{"n_layer": 14, "d_model": 128, "n_experts": 8, "experts_per_token": 2, "d_expert": 48, "d_shared_expert": 64, "activation": "geglu", "moe_layers": [0, 1, 2, 3, 4, 5, 6, 7, 8, 9, 10, 11, 12, 13], "router_score": "softmax", "normalize_top_k": true, "routed_scale": 1.41, "balance_loss": 0.00517, "balance_bias": false, "router_bias": true, "init_std_router": 0.0218, "lr_router": 0.00225, "vocab_size": 8192, "norm": "rmsnorm", "norm_eps": 1e-05, "tie_embeddings": false, "optimizer": "adamw", "lr": 0.00418, "beta1": 0.9, "beta2": 0.98, "grad_clip": 1.0, "batch_tokens": [65536, 131072, 196608], "seq_len": 1024, "train_tokens": 409200000, "steps": 3274, "dataset": "wikipedia_en"}
Below are experts of layer 7 (counted from 0) of a mixture-of-experts language model. Rows are named router (the router's row for the expert), gate (a neuron's input weights, with its number), up (a neuron's input weights, with its number) and show model dimensions 0-127. Each number is 128 + 24 x the weight over its row's rms, rounded and kept within 0 to 255. Numbers have three digits each.
Before each expert's rows: "gets" lists some tokens that make up at least twice as much of what it gets as of all text. This comes from a sample of Wikipedia text that the model never trained on. Tokens count by the router's weight.

# expert 2
gets: ".", " 1", " 2", " 3", " 18", "19"
router:080144136107212132160147126134121113128135112129123109112132144116078131117152114160157149119140114109103096185134122107112160137129079122091100143108121167146105152158115104110140132181127124124131149139106164140143144110127163118173136108108133156158144149099133143140155146127099121083107148096155116113104111076146142106103124117127123154113143161088085105143120141103138113140076
gate0:159117147120178114122092137097157141165138112131117149117122113142120145128147118186137139093079124117094134124111095128162151131143121123152098137140093137068141141127166147112106135093163140153134147163119145149171111155148121113113122108082120116155138117139108138148130179102094117099184171133124160101137120181146156126138181144132173162142105127122130086119136140112121156140134
up0:142130128076118128144140121130130145111124133153097118122108162151149078134074117157142139174151141148172120104167124123072129123116156122179127106160116107147117143156160153112123116103140101165134111126149122125138148128066119109160127131094129147072126158108153144102079073134091125143118129148127141146126139140142148114135138071141110111113132131145148125105163129061101129101140
gate1:125156162084189085140119176148136100155105109105151130112134156111144109147192156097136122120119151115157119127133171148140167115118134116102108127157134113085099105107149104159105115123141128133100133161106117182137087117127140083138125129127152115139094091138137190097118148133122166131097111123128153133149138110147132160151127165151163103140101094127160096115133146111142156126120
up1:109134184093173084146122167110133143151078107117143126115113128159111116133104128143154122160124136106144125136148137150137112123126148140095118118139091177107123103154122123100109107139126077112104124111144116110128143161147144114164153171116163105118080154081136127112134141128150175142171185122124155144109143084110140167164153169131134084113178124135150102150111126130131122152111
gate2:124118124129176142135136157110110117130108091137094114104164165137108116120164142129128095131127141149118186128120171122076139148110146123101114133129067115109080116139146101133124113117109146135131088074123132189160124117104118151147122142145104154154112147140141120133131184132118110133150146148138133157146176135140093152177119202166128109147125105120112102146102153104127157140129
up2:141102107111141157134165126107133156107144154124141096173130121104118097103120110146122139153108205149150168115098096101120124110093110141099146096091094087125093123138152133144137131146075120152143107123101167150128150150143104105107146097145138133109115149101122094149106150141100102153134179126179125167128165143117142122144127120084150128088109128097104105162125149104133105094136
gate3:117124118099141122120125109116141077139110129090144079127158104112140140189136157106152161115109119144155126100176125151097145135129063126132159169185118129094149133141113106122155097104163168133139156096147123076153159114137130133146141104127087101148128149091137154109138156165155143133131128122142159130110121092154117152101145120165147107134114120116155086133141139123096133078125
up3:120090097138146121133146120130111134137104130122094131137175092100151136137123120142100127110073100091167100071128106141123102128157122125128172105138112174107166136140154098080098114131118156138069130116164134103134105164170137119123124137092129155121106136128132163138127123137098128149057103101124123101144130149097162086151145104096109116129126174140121143145148124116147143097097
gate4:148110058132089100135125144187097146123109097144062154108074134120127127134111151120113120115153094114154169154124150125160084104133129117110118115111140127123151154180130154123125116128170136153141134101135135095126120129085155120109151117135104145153105110130139125164144169135128185155105162121176120140108146129125121112093151131107098135116134078125125091134147138095109171136125
up4:131125097121136102111145150119095153134082117092065159111074108124155147151121174116142102123108102130136130126121139100110122116125133126103158122107133154089129162179131113077124126110129159115113113087138115129146124140073166126093184092128100155165125139122163162139143142155112167169107147151121103134142157133156150131131163126128135118153135134115118095167141160118080156111136
gate5:177116151137117164145148159102105137149120101129119130137134171109112126121142110107125102086131158131089160134125114159144111171176103102109115127150134088079120140140088028110102127122109117114186145163117099132123131124154111107133153107125144135148145166090124139139141168132148132154139136124150134137099109152137142132083117166108124173140104138175122123115112141145130161119127
up5:145103112116104124138156162151115180107091125181131130097125107079109109123115097135102072152139108098150118106105117134135123143117131100138070105141149092154078123115089103134097133135121188119150091097075171106130138103155126141134137141128162101103115146105114147142148107150152149135170098160146154141118121152140130132128138138098151138162096168124150135149141113152151107136142
gate6:141107105130141119130146140114152057154109129090137150106156161122107111107111122093148123080135138120146123136168155123133139115148122107106141155133112116127153112120142077173108104153165129119131157132121120125123105128145121102109102127122142095150123062140119135166086143165102125115153164077149122115169164108135160151167147102143136139097149114160117091113145168129115169142071
up6:161118118128091119117112144128085110206097138123128146124102117129102092128094144135074117109114181122135130138143163107081141130137146148124149151101115135112114128088096117104171141136102146131106097117101163125099167112157132114128174139109163148132109119113165146123139136116130135154117156114169129130139118109124146061136108127125107098145127067124084132101104121150179129107125
gate7:158148084137168138091087102115142156147130136137140137129106124065121136093138102136130105102152103143116100126118085125151155088131146117152156119134093177167096173133095112097124164131161132137083144130137082145110153114136135105130151124130152119161114108166110129131124114075150108093120159153081138133157100152154157178126153140127130140147132128175131127124112128087124102108138
up7:108126100146138117104132152163129149157154133117128127132122154128132134104117067101127109125137167140150137150133099130092121107155118148090107163128119146091103134111135066143129109130146144156094128126173113149091118112148163128144144133135135125121109126136076141122066124136092130117167118122168123079141095146127160166147125131113128196104110158181107141177101161087137121142132
gate8:105096098074140120117121148129090141128108123133100120086133138088088106129142103092152140096120151094131120157128153121119157123131152113124172150186126116050112110121154117129114141150168127147103113104129119094171136149161117114202123123131110103133138141150147107155092148135117145124161096133099093140134126121105155122125155124131143103145160123163129077099135166119114126157150
up8:118189108115127192159120142115114106153141124111152122121154091148125116155114118151130140120116116162158114136145158162178123128097164113088127126115120119166152120142125127127098115145149087172122145149113153138109083143148089137140099170113088142165127112114139129099116145139101144096168195155098117122129162122109144114122145136133171128113157115161100119133166139134084160126091
gate9:100125112132106099114131158107116110127133158181089107143149110098103134201149114168088144125145142149161138106140115133156158126157118097121130107153120116126123136135096137108118123151133115106147116109156106157122116127148126090162114127099089145146127117134125133103127138134171105114091162143119124133131134129088180133168150156121167148087094104114140079081123101165097074101099
up9:130144154115174137132130113096191132148114098137134139154142157125174151101148139105141128131108167119141144139102125151135119095093146114108170124129144114125110145136162101113114119115150155100143033141097118180181089133163118149102154103164130121119095176112143127095120129158171160140143153132148101152137144153115117117147100126146140111128115156154140129126155125149158158147130
gate10:149088096141118097131144137149162141146088092166128158125124156146198150086134146122119142129131115125125142117139114121184117140143099112073132139118133122123151126082104134126124113120191117119135122150176145134108121153121137104124123139085117128147139088134159135163123136144181147148101117153090164127147115111140170124107141152128107134143107096100104118095112099179154167087141
up10:157103130115139124173097098127098103147113160149120116105125102136143135132164151108125157139113125109138154096113091112128136146150124135126144158129105135054156131145193105145150110132121106136136146134132151119130120131122070096169154121160153149176154182143111135109123139111094094137117131092065146109155158132162174102093108133161120138145106130142152147135158149145120096109129
gate11:162132125097156127125154134123094170136089145149068148117085141123112119100142102145125122117120087127150164131114148142160129123165149102134118123124122127127113139073139084109104120094156127164121087095155091110152093081132118119138160077096160117106141135165114117159126138131113130145094146163126121105147112150139143086115102145109121142137114074144153079102141149171097134111138
up11:098133136102112139100175152165155140100116163112128140162108192117140125175136144108173106123142162117126083138131145158161074121155114127097139101105108125156152131094107123129153135103122104171135107139106101105126084172117143108133124144134093093100125115123120143120131124111127134094106109139095126146079156104138097150175106165168088128109143127149128160082153120117127123140125
gate12:107125086129127152133153115156111172121111154133119099158102135157141101164136150156122117116119082124133128153140112142106164164124126094114113114115110114128125154158137121150138160120186103116124149166120087143145109157109169111143099143119119128148173130117086074108141112125137052110124180106120102159132121120136135071089163143109091153097085133131142121112157139120117101124142
up12:114143105122112150102130168129073069118157127080122138140094094099093128137146092121129127132124153136155132131151143125127102167106095163164101112145130125121134119124101124088139129153072110114104145064162150126087104145150144105120083140105147094143138124145163140100109156127109132130155182134149131126143185080154104163137153122144102124141157135119129111111139146139119152123099
gate13:141135128123156095140145096142136138113102112165080137101123152140119110182145150086139142106141119079104117147137125177095153114115103119126138117091136168125111147162108114126151119128149086116143071144158135151132149150131142065100132158149143087114114135133114082107128123145147130093126145087101108153101137129063137142114124134139123121114124124099149067127138161135152110088160
up13:161130085104106133109103123131145135134199149139079148136091138139102124112059098146139143137148098169124122150131145124142113112146144165114135104095141118175125117111124142137138139124104123121137186128136139086098090147144094070136152139122129164126138149155153155169114132143126097119081081165100138169086140116125094122114134116120135142147132114113112159137135144116124153153086
gate14:111140107102118121122134109164135109055111147164152096115149154105111117131128148127086162111088141097099114131135138138142137126130153124115176170138123129144123123115113164135141153146189174144107098135125142129108158174133121143113104130115124110166132101160116151129126178096146110133091093164096107176126125119103105109166159157127112131183148128160116113124127118088141140089155
up14:102103168127160133146118151130120072093140123136132113124168086110126118146133107135101143113133133090137176128118097129138096160115163138064154080098122141158115125156109101148136126108124139087144112121113145158127121146124091153141106119121106131163132111134127142189098204149167122115122120125133112134101095106152103168144168124130118118108118111118104107137103160124067143148142
gate15:078141135128141146160133147125143114144166091108101131146189154139119158116126142130119155098098136127131154155140080136087162157105123133069147138138098118149138128140116125133122117125141095103118156088111144126120107156149137129136140130141147132136087110116128156105110139171134137114150131168211141097127175114133172129165153104118090144169158109091136104145109175127129142095120
up15:156141138122143129132125118116193178154162112071118181106143139137120152117089129130146146130170136165109128106110133149103112111122129112102136113092102087154103091098122169143181121095122163133095144133083145137123144135123128150066097137091152133131098163132122144140101118134166098132144114160151131145140134127109149144125109150166132129134171147149118133147133119157163175153112
gate16:103116165167110114122135129145138116127112096082127124164129108134135128135145107091116108108092115136142128129118151145176178131131150132136184149168089122116137160139141164152079172095114132174101136142133101109101122170169116134120125109116118104097140081126137119077107091097122159121142119116142127122146132187076123145139150162132145121076138132140129117095132156146103106100150
up16:165158112148094116133094143123132119162092105147113162119091125110127143116123119151135132131150140198134151138104117127119125119091119090153124082152164081137145107118114144131152087129136152117134115075176144126185129147171121100114134113128125127095135150120123103123112126165128104120106107138080145146171120166167084111130114133120157124159117111130182151138119107150164141164168
gate17:137110140100151141143150135113139087132083120118123123142107133110117127163147187172126129135133150134092147125159104126085167114135105136113152110127105162164090073110085088100151133092119160156144120130104107131101107129118133095127142112121105125162150083135104128092082178111170135149100111128132124113098137125082148153156158150121146124101115138092153121075130138102158112131117
up17:128136134088157095136153107138133231098135118137114157113120147169166110082143105122120096153166110118153133130122143120161148124106125125148123166129178111113119138097154116142145106166142097143117136127103155121136119103129104165120122140078131161116092123150125104170157119126133107120105147115096139152178140101148128137136155147116127106126155142126133149056096140156103134126141
gate18:110113113097143156121156097129141110078121133096102200105146112128124159149132134109157121115119131137151164127108104115100102106120103121170132144103119158107145155099109055147140150099136145131155108115150109145111156134106130162119137124139125115201101154160138074129169104144151111141083138126118155174138140141128136123136143158122103129145154121153092122110124156102094124099167
up18:115134119120136126107152148141168101102104107130141180140134128110108147152100145124167110085075099141087115176118163108165118101132058115111100134124083136144137094072131122143155158126124172144170145092135100099131133124132127146110082125097181139129167117137117125159172133133134127139155110144129134108111109121098135117154170124106136130122168131153103109106126111109156121154126
gate19:143119113138166116113138099121111118117135154121135126128122111128133150120157131172110131126101094119104138129161071134148194094133124115157130111153154128054133138132137117112140113136165089161143144086106144164103148166150101133180153124114174117190162105112141153157110155110103140148128108124107146145158159137130130113102129139171121106127114134110161112122086147171124148136174
up19:148104092130124115163153078138141075160151177126138131125126129101102111131100129167112110153109102143135098123141092129124119112132130143169190111114153142139167173139145098123126118185109082086115144115146139129146105113169168098127121114175159129120095089088120120130107141138116117124108155118139120107118122125126134113118160113151160173164100101133106132126135163141128094098085
gate20:126116092164096162173154161118092141161139128162098120129126127099100145107173122109105164142129149134119121119120118162161122157168109125135107165133107151147118121106122100114086147126139129123136154112116131139122110164141142133177090159137146111152143119144117111159146137088119170141140159162122141116121074156118182140118150082129095141105140107123125124108158106071112160085082
up20:128171167105143159135157150168117137173118139171148141126085140145123152099136140123136129127168175107128141152118079155107170095138139141096123153098150130094144174113091116157113104130164128085105147092138125127138105128145095131158125150148147127119086139131118114166135127140157154043116140077138126102128137142125140071107157125146121143123154140144122140144133153129109112152124
gate21:120101116113119164134143149122151095152162164122085137133162112130094173130149128096117118125134136132113163112129104139125134098142104119075129124188115144140158120164118100109067165093142145093159149090131122096121126124103132114142153133142133138127149100131145140193150143122117097108083149137151167104116152122129151109133137170117160077166107131126148111124136135144072113152157
up21:119154147109153128101143124118150129107181119134148148154138119147129085140115121104098166182129150145122119141122060154133136090104132142133122116129159119139129137124053103146109142131095159105114169133149156103104098085128125122149090163156094109136112113110126095139136143181162155157112136115143143138100131137136124157158117147158139174145149112150112134161155155095153126167165
gate22:160108086106116143122134074121141075108141110090161124100129136129111152179116148105114173147105167129129162126174107134057135148115139103135096159148127143111154132146147095146161146112124129106146152113115124058156154147175122138130127062145126086117143122132123148104138143141148128144155142137145146163154122125117110156126115131137122145121129155130124092153116130111085148086109
up22:123102127106105067112147142166137155098143079147124139136151205154058162142083122105108144145107140128116131133138120120139164105145121124163147119107195103114106124111174111154148131098096149132150177077152131124184125103117124137096165110126123160108128132113100132132103126077134104156111146145136129115118146121131113115146115135124138127126122134165120104162124126141139137124151
gate23:114100119150147150148099140140142148070095158127096132097144096138094153100162175122142119135139120114111122147129099162128157171112158118159116141156148126166153143150156171132100188117141165126130092120111137144117108126143137074135129115133150119146139119150119112135129126140148109116103149117158146158128099158150076133137135113131113103203105121153161077131144174128159157121140
up23:104133141141136087142176154122129071119115119137118147102106109112128110134099147111115155157121132128141130172146090102170141155137143125094134124161104118138135113115122153157119120124110153092093126151088143102169070173126089162098086147122144126135082135138124150129133076115095147131132086135123156120126152157130096106128133156157127116063143170102114147143131099150168118113143
gate24:112116137143161126145156119140147110102138145133094129122160117124110114134139133144112136107128145083114114126186135133129118108141152136123170119077090129128130076159142085099137123110195154176158137142111140138112134128131100146109131120105140136142104098154102095216120153154151148142106114151092112136134151113131107140134155129136088131189158146137122100149133150109115174088151
up24:119111102129145119137161146151134144165120130088055142126091131109131123111139151125136138128139090113118125158128124127099106107131135129128147114127097134189133093118111100106120131121137157157109117100127145129103128132161147138087151113135048144116152081133131142137129094136131152145097142137095111123143106134107135136117146119054129127162121115122123082164131202114102126108192
gate25:170130117083139130140152135135171111131106135119112129166146124134175144135175134125157111111115158110165126120143123157144134139175117109107177180121103090070131140109094157141098176104163139128150158139104111177146130178117150105165129133134117132160122074134119098119133092108133155174121099129143123130107143130106156146138116129155170098133113144095127168122126158135143111110134
up25:120117114105145145097137143097115121155155123120130154114118114169137111113149150076176136139096133169143093146153193144108101147127106126118092187150156123104153146073149115086151111156109086149138126115156116129135118139080138102187142136124130124123138159112147122096119109152079160127107135131139103114090125137119118161157124163133104111153113100109099124133151104117141167156101
gate26:110148126121165122135156124117138119112125054154154126130092160127131160200104146130153116174115102132150135136143132126146148111145114095090135145145077123167089111165148088125111146114121119113131138126168089126137135142120136092161167139149134125120159154113074120124098136135150110098090122156154122122111135150108162131130150145114177131113131117157176107114134168089118116168107
up26:117111113123081114128117105166149163083131120114126155130091122104135114128159100115144138143133147102154121139133098144147098114159103146162113151020136159102088164142123103117161139099149139134151126099142161146129123111145122107093121137122118124095106106126110110154113113108079113105148126162117125107151134101129052146129111138115088179103143158136147118107133117131133128104118
gate27:089065121133125153109131147125102139131162116123113116167170136108163117121107200147089110145153131136131131138136143127150160101134139126056116130141116134104062117136171148119115145131112111151157151116124105130138119129127109113196142105139143136144146153097122128157113128114114147138127143126140158076123155102104106089127132147130143161130125111103109118085081145064116119114116
up27:140170120176096097159129075152131110134139124155144124124108110162111126153106099187140121151125118139171127131162121088165192112111123126143138139155122134159114118155148155107093137154144101097113149064100125137122112122084145115115095129117155154137154104129105109103096116102110134123132129151138103156169115093104117113128144067129128161162153151126134135175145104113144109118124
gate28:103144147110184116102112110137137138070160127136140100137139121098154141185137141143144169122128110126143129120169051129106121102119111117148149137146123121119147098137155052108138117127166108143110140118131141128124139108147103146104093150159140097163159099120105127143092142137154118097110141137094153134127091101143104122136131128145108142197164148127144117107088108152084146127130
up28:116162136169125123172141163117090119111118093146138153104136147154141105112156071135177150127120157126120138137132150133106146117149125123138098106147103154127106144144139152106155110094073148136135092159133135107133144142134157130140156144105096135093080171089050129091165138105143110154138159149125148091149161124151099114118143111131140131136106148094177111145130119149116118167129
gate29:133087118127153120118143123115142107103160116105114106125149151157088162131166147135128132116153131146109142112111142141133152123131113130065143133142132132110128109154084092158117111118108116081170131134134126128117054112142141122170131134138128156139172103166126140109140137127123128141118114140073164117086122127124132131119156076069148133114152149097119094161140173082080079141131
up29:129176130103148167105125086108125124111105134171117119128132116135125140134142138160124158112135128117141102104121114111115127100133102146099094115130106158104180089151159092149130166119165114153140107134111161130156131095102087129134151152185137153170147134140141093142130094125110154169107116108166180099127134152134172067113137150125131153150113125174106103163082130103122137122134
gate30:136090073095146076159154146089139136127103108141134150109102167162149149099145178132117161130112112110137114111150110160121150156158111101111091156136148089127095151099106143136157154134110097145153127103136151147139129163126105150112118108145112143205163136118090101187119143125135138148128137146169106143149093110149109102142141115171118138133120164155121144126131116155138139151128
up30:089137111113083146118167123159166112139136133150160162115105111163112106143169092128138136131121125070155126109073089132106136132121118130127095189106141091148165084123105099153133114114135140089138099103126124131127116110107124150087159134154138138135123165155085126173138143130171157148136128150133115136156157110138152123127144153117149129121106166085108144127131129107076127080154
gate31:123131124138098112161145138128119123149111158142135120101098136129142094139153167097111154119101103128105103125147108141129096143138125106144164142143124112121098108125120123117119142146174141117138112159097129159129120113200144108151149170175142085124098107136083143095121107131145177138096137132167112167098143100093097161142159090142166089104088103147173137102148099096141162106125
up31:087141135120114128135093145106097035063104141090115087129144103125102150143151093120135181105101114143149113125115105127147131125097108127202127124136154162114145123135128114124106145133162126104142135098112138124101126124189117151118124128137118143166133117126134109096086114116073132125141171090130103123126153151122105113093112123080142119139131123135146136143137137110117082119142
gate32:161109119116149138155136108122140066123119135134132172117169162132157192132169110162124101140120140144142157111140156119173151110121098140111163137075108132104108148120152088176139135126152112144144101096116146136133098166131112131128134096112139160167156152117105137154120149155136103110082133125106126109141140105132139117113143119132140149144094138161166068123124152146119159068102
up32:154099118150111131158130107099115141126090130102096155115103167093172116084131150128123102127130104124130091138143104110151110129155133131156111138149142160133122165091143134140140089119124137128120130117122143182136133084086090129136172135083114136100141139167092112147094133094133136137147163146128089120132071133118100112092146154088086180114134093109163162116152109158142103129143
gate33:123113113118137147163151156127119116090137128077133139118153148094150150142162130083118103109139160119141113126135085145075154162146082079128103157137124099115141146142160142152112128176122109160129140102141138137125133146154145105137177095139121120204172132139106148140095137139131124101124154139103118093141130142103115117151106117125153172130122151127079117138123180166114157123171
up33:138128122122080136156127120147098159125147132163131123112110093139124084109145145121121119090156165142137140093128126143152108131113130155138130146151147110110116130154079123137124140114102127101149122087186122101164132074150156122158111151098096161103130091132142091161152128156104163140130147132194137139174130149166157114122119126124094129136114121114144102159169119091164148191136
gate34:127120096126128134131154074131156132127123135118143133124129162134145125126129123124149109113145070151123126098141145109157173089105127082131126153099134114136121103096166134164157182108150123137142135154147060146122136150091146143148090090128110139137158101140115115150162108084142101109119133123076124097140120128120136102090145122080094103147140136156093093111118186113077125110136
up34:116144106155123163138154143135122103157120117169092068118107183146126151112158142113122124148118108102085171103128100138143130108140091112067118176124147090146122113120179127174127119116142119109109115096096148109140130133158110101142131138109101133182122131101106181128135126136113105114142113149103135127124151131147127127087150122159177104107119128133123141145117085180139140149081
gate35:100082133103140133134165106149121143109144137164093142158104116117116137123129101143084155123122162132113141104175146134128131117142129134118170132116093150133109130141115128156115122100135131183126139128115110154097074138106117138136108119079118132098152107160120121139097228124132094155119112152136144114123098129094169101112144155168094094156134129127105100137141132105065105117135
up35:123095130104174113140125147147127152195134127134078152132080098143134121124147146119140122127155172140121118137137164104089152112120094142102128105071154142098147176127118108120130074132112145111104138125122124084116145135125131131093140122120048146124148132135138184160122117156134126098122134072142118114137100117110133119102103130123135121190137125103113115174122130136133107169109
gate36:144098130123134113120108066135108131152139158140113084103087137108143154112117122123127124145098172116122115068129103122100129141148162124111158127109134170113153152117136072140090105130155111117081094129140125072104091123192114121121140121123096120162141104127155186155122145129123150134140138096161142126117110116121136140125135082138149170124136126167116091169147151166133124101116
up36:090086113148161125129137137134134144150139095122121120166160089157147096107129156155079134166087118090105152105110145123123123146112142146130145103143081094099123138073123140120125116111111162146084122170112161133138113144101148139145139175077116110171108108107120090143125136156138144100147120109135122136104125114107158091123128121136130128140103067133103133118121093091088185113125
gate37:113112125128098145116149135097136117135152143120111082161149092124117092131109134152082121127124190144117087126159090169129177145170157123092124136123109121153103149158104134129143117143123101155117148116121184152108156132085075132152117134102127132169120142147113131144099155092155115137089131108127157146108132120145128166112091119185131153129117137125106097142083159136099139095095
up37:131136159129085116174101119129099137077107115126106155129154119092134143124135108087091161092123141148125120103113111142101152078121127115150089151178103114138110098120152147180117164136111127124152102100150081090120153137122120133172116128159102120086159153115103122093137134137083107090093131165103099100114142142129163118137118159070127125096139115131153133107143151136124114137149
gate38:112111090097129122109182126121147183089101090117123155096138148114125183181154143116151125120138116089151112121170085112107142091108097104138104145105119142098128152151131133151139174119122121122138128113145099127114157105146094127143156120148157101159149109139158101084125148149133145129122165129103134108171111140121126113112166124131153122121129118194125069098135145105088141131137
up38:121129119175131115108149116144141141097119129153094168098129095151117149127143138118146101123152086093140099115140145134128114151114107140179101088110137152092126109136129142133155127109129201114127112110151154136146100147155120126091090114136146126149119105100147104139189161143141136093125104119093135119136081116129071149113127112115085117201117113106123138125146132123163173166141
gate39:153082082110125112123100144169146097103100120141142136090153140106139112134132123106117114131085115102130130136117062129114140112125107076147158114089126109126155160123063139144115112152141151139112113120176160127127095155166147101145111152147130113140149117158109123132132140131151171125104158124125104133136119167122130117156128121200103088131117149116148126110116109081142148064137
up39:148115163121109152129097155130132149127128102127107114064122124159127112101075159151107091153163139084129165168112129158119149062179144129148122132094132112175100126142111158103130153137145145156165122149141129109097145163118099094150144175102113138119118108115129145127185108128128144110095130125126130138105162131117103114141126140154073113126167106144152113122127134142158142169114
gate40:138133089162097131139107145115126104126095132148127140121170122140116119173124149087131159135121144111132126121122101110137092150116138119112153148149126091085101142111141141142111132146120137171153137117107153158150122130120070139153127130151179084155059110151108113103134115122114191143077154127167129147133156165138154143155145155125096170083088136144176148114127112132150144120146
up40:132128156136127139118120150149157080142091113115116093155129118134154098166146140128113111118100155176167111112117096124163126106130097108168098098123110096158156140100130131110111122076093125126101143129161120117160184156106106109125157139135088122132163145127142173098101114092166133106147153090102111131124144153129105067118132118150129090119135122137142145069125092157123130102105
gate41:118136139120110126158116130153144104161115146122174122123132117095171129134156155158120176137140159061119134091133105127156161126122145091138114176147115129144130141102115185107153132109141145141152082093148143147118112180139113111165137101146093135159151122121112155104167160123122139120142142095156104171107095117143126120132126067139098121120120128176117142092126099138149109083145
up41:152168098150124128147155090107145131137149174108145082132102120130149093184111126170108102121139157122104095123162134149113151115130128126111167108164120124194101088115113126112144106111112119156090140133120156125090135126161126109144150107102140132164142129086121119153159078110134149102091129123126119156112152071116113161161160103179142149141166130148141142117128116153151129139110
gate42:118105119147137155125154135118129133118158144135083148131158118113126106183145179140138156123115166158101130127146130153085102168128097118154130144093129141154097118164116141114142142119130137158190140109113111127099135091132105130137132114141126145104138132164140116159129155104216125145152146138115163144097099153107103164135150118105135106165112108117114098132112151074129111065103
up42:119153137099160133117084117117135119162136141105103157160159145164123126125116146142121155096182153133102143156096140153136183131103157135108109115154131104165142130140151183145124133138121178126102119179114123079132160139124066130097152110165134139090116110163100172110137084120153133103117115128141141097118133127141077116142155141102121127156148150171122131118099138143161113122147
gate43:142107157141130126131136128082152094139127111105129148132098141085121089136166120123120158085102147108159149142161143110140108119128099108109166083118139083160108131128091119115098080159116111161133120127107128145120095146131142094091157137121107113107095103132136161136135181119112155132136188109137110157122160082127151152161153130135162169099153139106121085092115151115127084120129
up43:130130174127092113141116108104113156118140092145143142121130133157114105170139155145109121123123121119119152157161116101137160131105120150024131106141150100148114112164133100130107087139112145121100094127055153148168088108132150136125156136162112143130120116081133142130133160170140119168102108158135139123119148134133131126154164121141137126121128158133076076143101131132126158146108
gate44:138079113079160134131150146155138116096098141123143096136159149109121110098156142125127096112103132083144106118124122103139149095167092102127117126120112119085128142093136125133081162120156146168129117141128106119105047142104155142135107099154135087163155149147094115110120145116107149136117150136101123073115146130065115130106181136138116103134107109122123137072105142126114136134134
up44:118140191122186062146121137119127138128093122135161136108106169145101130127061157171130121158107177105136134141113142112132154081160126125130093080162104139125089091105162141125132148115138111162124091166135146126105088117097118114143147116133130130132116147114084135106099122144139102114137146113130158129124131101111132155140113114160119160081146136093130101115119166132159125148135
gate45:128139169082179123123154134116123134120148137095137084119144131091129102135121159103133139083131144104119124146140088105143152137124145110114141139139115099151106163131149077130141135087140144153140115147177107111125173141126148097144144121131120076146155146126139152145148125082106161119119135117132156160103102152139160148158152116106140124098158151152095122151085178155071140072134
up45:086183095146182135085142144121136154148116132101095153145128101135106107162128108154139167101070130129079106160109123116101139116162116128130130113154138086152136137141143159115128151130157113117141135162116109150131127133139143109085130105149136118083116125120145135144170118137136136105193114139127160171107150151109107170146159079119121124139170122077123115137137138115109142079130
gate46:110102108142163134129117109106162065091119106100112149085158106143121141148152149098143107111134117136169135121157130151147122110122101109141139167150106160103126130135154134157147111118146162157180147131126088114080112142173097159147153119109168109173143131109143110106153192129141132125142115100082133094135082155106153174129107132105146135102101131131112130116134161164111123115116
up46:146150131121116100127145143103133165119142139115139132139142138145117147141091159166120100133104118125122171138165139104131133111131099116155119098118131081160133140137144118133104123095128085131106142154117140147117136142132123096097095138135126143144148132119083120046098171089174132171103172105120123153116156163125131104160118147146096146154150111133132170181169130174092154119083
gate47:092086119109173088133188069107174086110089100141141093134180105115147148125123136131083151100121169142109141115126148130133123139159143121127111134106098103161148126126153128121131111122144119129110119075114147134144153128122101108143136178116109133201167068139150134129130139137114149101109151134136129144142136117168134152103129128125093122118141144117106110157136151111126124073143
up47:152153165107164127160126115141101169086109140115115126178140121110177143160121148094119129120132144134091157142142176132134116136107090123123140094113114175158126165151110091128072147103140121106113134068156138099154154154149148084107148108126124116124136137148107178159094133100123121131114132120085135097158139120106144166156101088125135129129124128120165095140132139115116173101144